config.yaml
router_score: "sigmoid"
normalize_top_k: false
balance_loss: 0.0191
shared_expert_gate: true
init_std_router: 0.0127
lr_router: 0.00177
norm_eps: 1e-05
beta1: 0.93
max_seq_len: 256
max_steps: 6061
dataset: "wikipedia_en"
Below are experts of layer 5 (counted from 0) of a mixture-of-experts language model. Rows are named router (the router's row for the expert), up (a neuron's input weights, with its number) and show model dimensions 0-255. Each number is 500 + 25 x the weight over its row's rms, rounded and kept within 0 to 999. Numbers have three digits each.
Before each expert's rows: a language model's description of what the expert responds to; "comes after" lists some tokens at least twice as common just before its tokens as in all text. This comes from a sample of Wikipedia text that the model never trained on. Tokens count by the router's weight.

# expert 37
What it handles: Thousands commas and decimal points within figures (1,000, 10,291, 1.11%) in tables and statistics, plus some mid-word name pieces.
comes after: "1", "P", "S", "V", "Z", "2"
router:511486499479524513472500464479541489501537513477490475482510530502467533480477507475503518491523531499535463481510471483534501507541486482518512493520451544522494504460486480498537504456479485505495477554471505490466455506476499457496507457519517498464506472478508551543535555533506476453505466460479500515469498526479520508539559489515543494481516489472514508520513506459552479493524491516461461497485508500499519539498498478508517517488506490486489462476507479500510548458526520504468472562520525457455472478459514500495513494520477476516540469509493496529534522497504547467503488492569495497513536486470514530492515496493501516522486521459547493519505485529543544506458511471491508468499440512488472524512517523473527509497498483496501482485480531502529475477527478
up0:446469503474454514521495495509539533470504466526514474524506478493511465496492513508530520507543506529507485528514448457500473502546484478479493468487510508479513512461505471496471556477490495546549470520486501527469493497484562519520482517514512513494509523466488481468557529495491503525484525516497507501511505488523524543471508528533495485518502488534473481507541489483516474538509485534491516462457458507453528464519466513476527531492465473549524513457508524535477507487434496491483488493476448499501520499530494487519476497504517497484519488516482474490515535544459536460492489469521471477533530522478513497505484471476470496551509474476538499491519477536480500503514477500486493547470507538492472447509486523489464455509520485506478491469552506537481480506479519

# expert 57
What it handles: Digits and measurement units in figures and tables, such as "12.4 km", "kilometres", "000", "million", and last digits of years.
comes after: ".", "–", "201", "200", "202", "199"
router:481474522489474523465531465454450483525468470540495481527493509511530476484532516521493521467490515497509496497500536474514516513489525476538482497504502544534448509481474560501506476452494520529476522512479548469493509520542478493495466465529490523470547512480539486511510505535464517495524514491524518504448503525495477514488520481492493513528528510466504509499507441497568470505474495482491487500527504527489490489545517535513504497462517493508517481471513472510532504470535531482479485527516468475509498458509492432491526509494547497505498482508516513465529538503524555509462517476507494488471494537517497470507498481510525496494489522504511526511542496548534517468512490526463469484496490538479464507502495449512459497489442452546531472513472484494493494480478440
up4:501483481484494525535425518503501507459518550477462511465476526509468528457530500521480494528497518509545454484506512525524498487481547463482528503550511500491489490498496530486472510498511504534503519506504520464486469515517567479507489449474453460517499478475495471448516502542535511541512515513522533492457476474502462493486496458523495534487500520489461511474498498528500524495483466499514557505452537467444529491519499501516476505518480487475486470536505525506502475488498460519537472492495529460484550495485525520456519489533498508479464504477477480489520516486497492526500460489487480512484510494504508498491463461499496485499549486486470474477579509496466478495498465519494493517473499496531528491500448525470475510473483473524525481521450476512505488510517455

# expert 33
What it handles: Quantifier words and small numbers before nouns, such as most, two, several, both, all, each, few, often before "of".
comes after: "the ", "of ", "a ", "one ", "with ", "The "
router:500478431503483511466535497519537444546490523483534488519519510463517544497500493525466514475513508536538473505518521485521427508517523493528489517506449514535511479512490477544490504525533531516494457517490534530508471515484485492498513505498497519548544513477517493529536530501513493482472503500535558514485497521459507533537500503485501463502485498483527514548483505518531495478470494468502489518517515533452490520516482504525525538450515540499488482474493508510550522427525534452528494526511500535493453470501500477501506530519468471481521496521541527511474517459458483503467472476527508509464520510504520470519494484520485472532517501542514531502496522518550512499476493513484479512522471500527473506532504494498486539442518476510521511530520470512482466476495509
up0:492508484503510523516466503533509511509477478484514486517497517425473502484494507484499527534507499483551470513506475513505522501485465500560467528531503504471504532471469508448485460482490496503477489499506475524499494519518504539528524496528469449497547512494533509440493487452515502480480509556531525497509498497521519534530524489533477500517437507546481496516520534496478457464489500442533468492522485497524511528485545472535512511471489493482514457522484448481503532528484495514446477485520532524459503484531529511490490465508497508507474453519527490474534475487511492526518488506472464475514501502528527509543511518476466509516509546494488499494503504525490487486469510514429529474470471513504520529490516518468431492541470510481494494532450480534508509507532504

# expert 50
What it handles: En dashes and hyphens between numbers in year ranges, scores and dates, such as 1933–2012, 12–5, plus slashes and "until".
comes after: "1", "6", "3", "2", "0", "4"
router:489463485525522477460485484497479533501504483463533479492527519495503491526487455533510519476480501506525459498543508494469526484552518452472462497511469485536448497515511505490490493545505466516475463505495525492449458503548548489516490452507514509503488538449504508559482515507504532430522534506528519519464512506463487475513517505534484542542477485500534459505470521477526521495507443538515510473529505504479496499533468501498477475496503470458482480536512488514524518499504510471466507488500463465527485504513506481506540510505490491495541501495486501527502521509501525476494443506484493456452503486504496496516471515505516463533469511471516513511522504514534519538511464555462474478515459505478506485527501483518478527507450460475489526532472485480462461516484475
up0:518519495500505530480483490530489517537502519483523499506502496503456492489467470479465526477492509525490449508497487488467499532522462465448465482527520466460515517532534546519515478502493514521450486489464500535481542493516514504416522508492498526498502491506483486494491490515526447513483449502488474513514506498477541503521507454530465496485458462512549477454552474497484449480522499513480472481484513459559538505486471488498488502465484533505456473515524480516500517483512526484488504464506500526489467513502526467504513481496509483493475487521509472495515475553497523502482521489493501508539495523463502479504527518503472517506533447514513498461471481523527498525503474477477553537534479529490469509577510514460447473489480504518493478510488498507508453486478455

# expert 20
What it handles: First pieces of longer Latinate words split by the tokenizer, such as fe(udal), lic(ence), constitu(ent), collec(tive), psych, after an article.
comes after: "the ", "and ", "a ", "to ", "of ", "his "
router:496503504501526508506482507523533517572479535530477526509523536500486532500518505473524536480532537505495521473515500516519500500512532525497492550489506534519476492521503493502476487440539517505486473547497494510521511476520520502504511493517513492530493518479479541505528546472484517478474507497506506487495494483493542505496522527469477505503476480509522482522466453466481551522507501509500474498513533502495500506563505469559484505418483518511512448478515522518520551499528498466538515517508487510476487451495536483482477570492519469487513494568550508474468517486472489482507485450549495481494494517497470504540474491524488541514485493483493501512501490486533533506505460517467501497472474542513494496480498460503476497461510490547496514460455445474530474518546478
up0:469467540453519490494490464479521520491512481495471501495530513501500523467548510469526513546517484480527515507474476475475518527510523509527498474485533534494478507492503485538442480509526450526527474486511502517515489477494493545525502524521503508543478465496498520521503524484490458493510457463506452485535473532498512545482510516465472504495460553478501488489490528536493532488528463505482529476451484533518523456474489501480483496462517491529548499498542550505539510541497531494512491526523537479490488516488525528459509502491497492500511495538522509493531493531462506452546482482509527520517437476491538483491481547537488528484546506468510542495476548473516492506482498503492485514507459494467458498479504511503548513496520502543480477494515547546500473487528522

# expert 43
What it handles: Determiners and auxiliaries (a, the, his, was, had) opening a noun phrase or predicate in biographical and event narratives.
comes after: "in ", "of ", "he ", "for ", "had ", "was "
router:477476503480481521491520456475529520510493460540537511462472533482474525510540472440488543473506522529526485489539513489542497491513530493458476515521479468515480481475470495512520480502528529528476490518477521497527467499524535483511525480531472479523533523490456509482488533526480501475485543478532476516478525510481531460489520524469482476515521480482456491524490480479522461530461472483514474469466536522485506490519510460532503543475521538478545478501458527526527511482527526468483532533526499514531494496486507475495534517486503476468486527513512534473460530536495526471475471483535486469466520566531507487524477473519525526490523493477522532505522477483527524490480508524485474483508482523470470451526478467481468547481510476505500490503490463514511481531470468
up0:466461524521476487468518522529542523483513489506507526516516499475522500494490471514547537522533516480463440499496464496498495511482539461465503491520553527527502529472487514535482496468519481529506523491545545528548500548510463499481528506538532501502450543515500489472497499510501484508499523499521450544498496469438521516476502467513477516509455481457499526486467473475525451532518527523511505469501504423510479522545483494495489522520498514481481471520495480470514553524517502497525514524517485461488530528490498459488489505448479464506465482541527481454499520518460513498482531509545476534544513500518467490519466479509491519496510477493527528521518484500500520509469491481466498492488493502504479547522486524489490546544506491521507522538497499498489475522510462

# expert 26
What it handles: Digit tokens in tables, dates, scores, chess moves, coordinates and codes, such as 17 in September 17, 13' goal minutes.
comes after: "| ", ",", "(", ".", "; ", ": "
router:451521493500504506499508529516514473491481464543478542459506499504492508521466421445500543492512575541465517496525489429508475491485513530498534476527483472538484483506490483495536493501551492493483501498455482467522513498479507507525525482499468510538509514474524453534483542527536481495500515502515506559476546512468494497496529512489514495511519462493486536543506485470514514520516512531536471510537548504496458523528489481501489491492503538459507472472486520544551481481506525480494494494510468491495511480478485512498530487480498468472459478503509494483463532460473496477500481495553453512502524494493535526519489485491501509485521499539536523513548477511524503528461478513523487504519492547525465492504480510513463527469490508548481478504447487494510477490516503
up0:487493527439541508479503494497528505518482491514485496522527508507513478476558535533513547502494494542480502509493517497552525517469512489489510521478500468489487506488496501511515460546546513506543476473476490495471480502468460528512529531548514466513501494495466520513453524503519509496477517503499529480501469464439506511538479507503516466517459533505495533499540493533448492454472503526481530476516495542475487484520510477528488562521509520507536520521510470494522500517517457515496499534505522544520476428497506505516486523515518531476488482536494553532489523505529464464552508522451501511486507516526502521487501474499484491475507504469550469517491492506526462526523513492509468469484518491484516506474483516534486500538501528534488567475479478522498443543479506

# expert 47
What it handles: Main action verbs and participles in narrative sentences, often after he, was or to, such as began, took, served, received.
comes after: "to ", "was ", "he ", "and ", "also ", "were "
router:469494538446494487456471500481473452507507472514465477472502519480483500474493521492491497439493499492525486536501529486505482486503493502497523491524493511502483512487488526459501454519490531514487485515488464506480514522505518463536455505508472510517526496536532510483492505512506513432501495491547481497514524541472506499520527532475484502508496492448511522509497453540511503507550524466512521486479521540474474468550496489510455539463524506486502478491532521483525507491523542502504534499528536518493511495487507502528553539488493473474503526543514504484503499476461485459538475512497471448453502510545486507531471449518494506523503496500519535536558531501559520541480521491504552497525481537495472481566501449512466487470542494491509494468476509511478491484523480
up0:518476458493494497510476497468463492494519516483510503500526461526502479485452502504553509509498495537508495504473527474541467510553522513506546500542483525513478475496501508472514459492489526492521492510490479464513506485507501499549501478501496487515526510537504478505480447516536489471496469471534459494449500528468506491538530463532485520509517449515520472548495524469519450492515564454475509523498472516511503483514525491490492535543452501464518511474506497470527497494499485532485496505460495523495478475531527495469513466483532475448534556518501448484468521454504470521463500499442484496514524463524521490547522518481508505479480520502526516507499488473507483511497511522476540543534523448522524505469486498526487565507473500500501487488447501491542488497473488

# expert 19
What it handles: Opening pieces of a longer word split into subwords, such as et-ching, ais-les, or-al, transl-, phot-, bor-row.
comes after: "-", "the ", "and ", "a ", "d", "\""
router:478520510504474518497481488483483525486487524523498530499532482446491481454465498510487515497488561532496507470506509520499519458555480506482501534520510521534467484519490495487519493488542532508500482545480534498512484511525536490516506476482484516507512494495497468465520511452507539487464528468521472507483524503485502475505517511485478527522523484477523516500463492424510468543474494488539498523475516530504504482542465459517516498472520501498482462516485467493507482485523511489532488496516504506495480438488515484481494492517461469450516521535506489503503498519464478463507464459508469460483525532519500538491473518555504545524556487518529516481501449499504522495503463541510513450476470536541488494507491506504476516463524474513518532528438421500470455508520480
up0:534486496521495517481544499463488493504496478491514499462512512491492506514496502547501481492521495520490500504495527527513523482494515535452485477467549506556536505478521488481527510517520522491485486559502493502540507470490494511515539476509477512504503541507502526460515500539433520470481518532542476486528504474486473450486527556519493518505523480510489474470518451476485517494505502524502513505465526495517482540487526522505520491461496504515473484490542489494528525471474502537490506461516523493487509495519492501512529529510463470492476501478499493502395512501489529562482489495504475505486486483468473513531474571515515505535482528516502515503514446544525515512454491526460528455476475466528492454481466525508491534536518511471525527473462474477465495515484541

# expert 58
What it handles: Copulas and role words in biographies linking a person to a position, e.g. was named as, became, appointed as, elected.
comes after: "was ", "as ", "he ", "He ", "is ", "became "
router:469501497483494514491494468480491460560470470480491538485514526449483527459480476502470498476510515514494477532469537492517496468505486497460517480494505517510501478489504549485498482544488437509515535528479514505481495494531491527479543470462453469481514504513535491492479506549491512447500458496528486504502521511485552539518513486450469491539488486507525504542474507510503480521478470496485526512506474491487475487534500463533482516498493481501512488452480478544524512479549501493495548527529481496505484511496537487527511532489480479521528467541495526464475522523489543499495468482540506494500495495518463508451464489534530476522532460489494534497491484472570499519494535533490452488542479520506480524518467452499505507478478494490498458484504454488512473563489478
up0:509550514467506534520451492514501514499511509474490490487478487480519512505446454506479552485500547507457519488448550487496496509488530438467469491511472518515514558521458501513513500517518500458505496537449511474520507507521519520495520501511498476516478489513511485521512498497488492448460494504509476517474480468531586451525498486501458478457489485503486471493462493525532499504503509478513500507467518510534521468517549489503513499514503492510491474442487514505502517509471487516490492461487498548491525519492436514537516492490494529511448512495479490508517518443480507477480458482526533472454493485504528505534487520551447494548492489506510517467498505478543507493498483482493470496519469486569509491570509500509501509501482519455526509526480514498494511468498489

# expert 22
What it handles: Paragraph breaks and the first word of Wikipedia section headings after ==, such as Honours, Gallery, Career, See also, Total votes.
comes after: ".", "==", "\n", "|", "== ", "==="
router:491449453477463493466501511504545526490517530509464480469489493480481536497482452510468507477476518454465509516498482511500485501501524524487502468499512553507432514479520491537525455503469516492473485524462535473488509475509483540476499515513491512519522545486527519463492491486514522511456487481516551502512523486466543558515519490507526495501481479513521486520489512494481530497477512480520515537463526534490471505515506532529482503487550485485502459465491488537531448510515505470570495538499457546500497501506500441496482487507498489485506549531520492526525544491489489481500471472553502530504503433491457532507492512503491509517478504516517508512534460492490495492492487498546501521474518535481458513532487492465491479505452474495510496552516493525518476499456470
up0:514536497512514494533528525503535507448502486481518509549465534533492541515511541495523491533533540489463509515516476492498551491469480483454495499460492530495476508466468484516476512489497476535525510517474459505457478509445549516470506501518557478535460516510487506508484460524528464517513517472500485492540524540479508488471512532509502512460506515468533462470500486555516504485459490524518495535459487487517527513481456525469475490523489498525499451459445514512497487498507535506531506523477474512525489490500514510492475487523466470482493496492535496509489482521459525470461473487502478510517476531511474477530500460488524503529537506512488490506491433539531470480466485503540487464487469524472537522513526514478559518489482492510517523500506465515484512535538516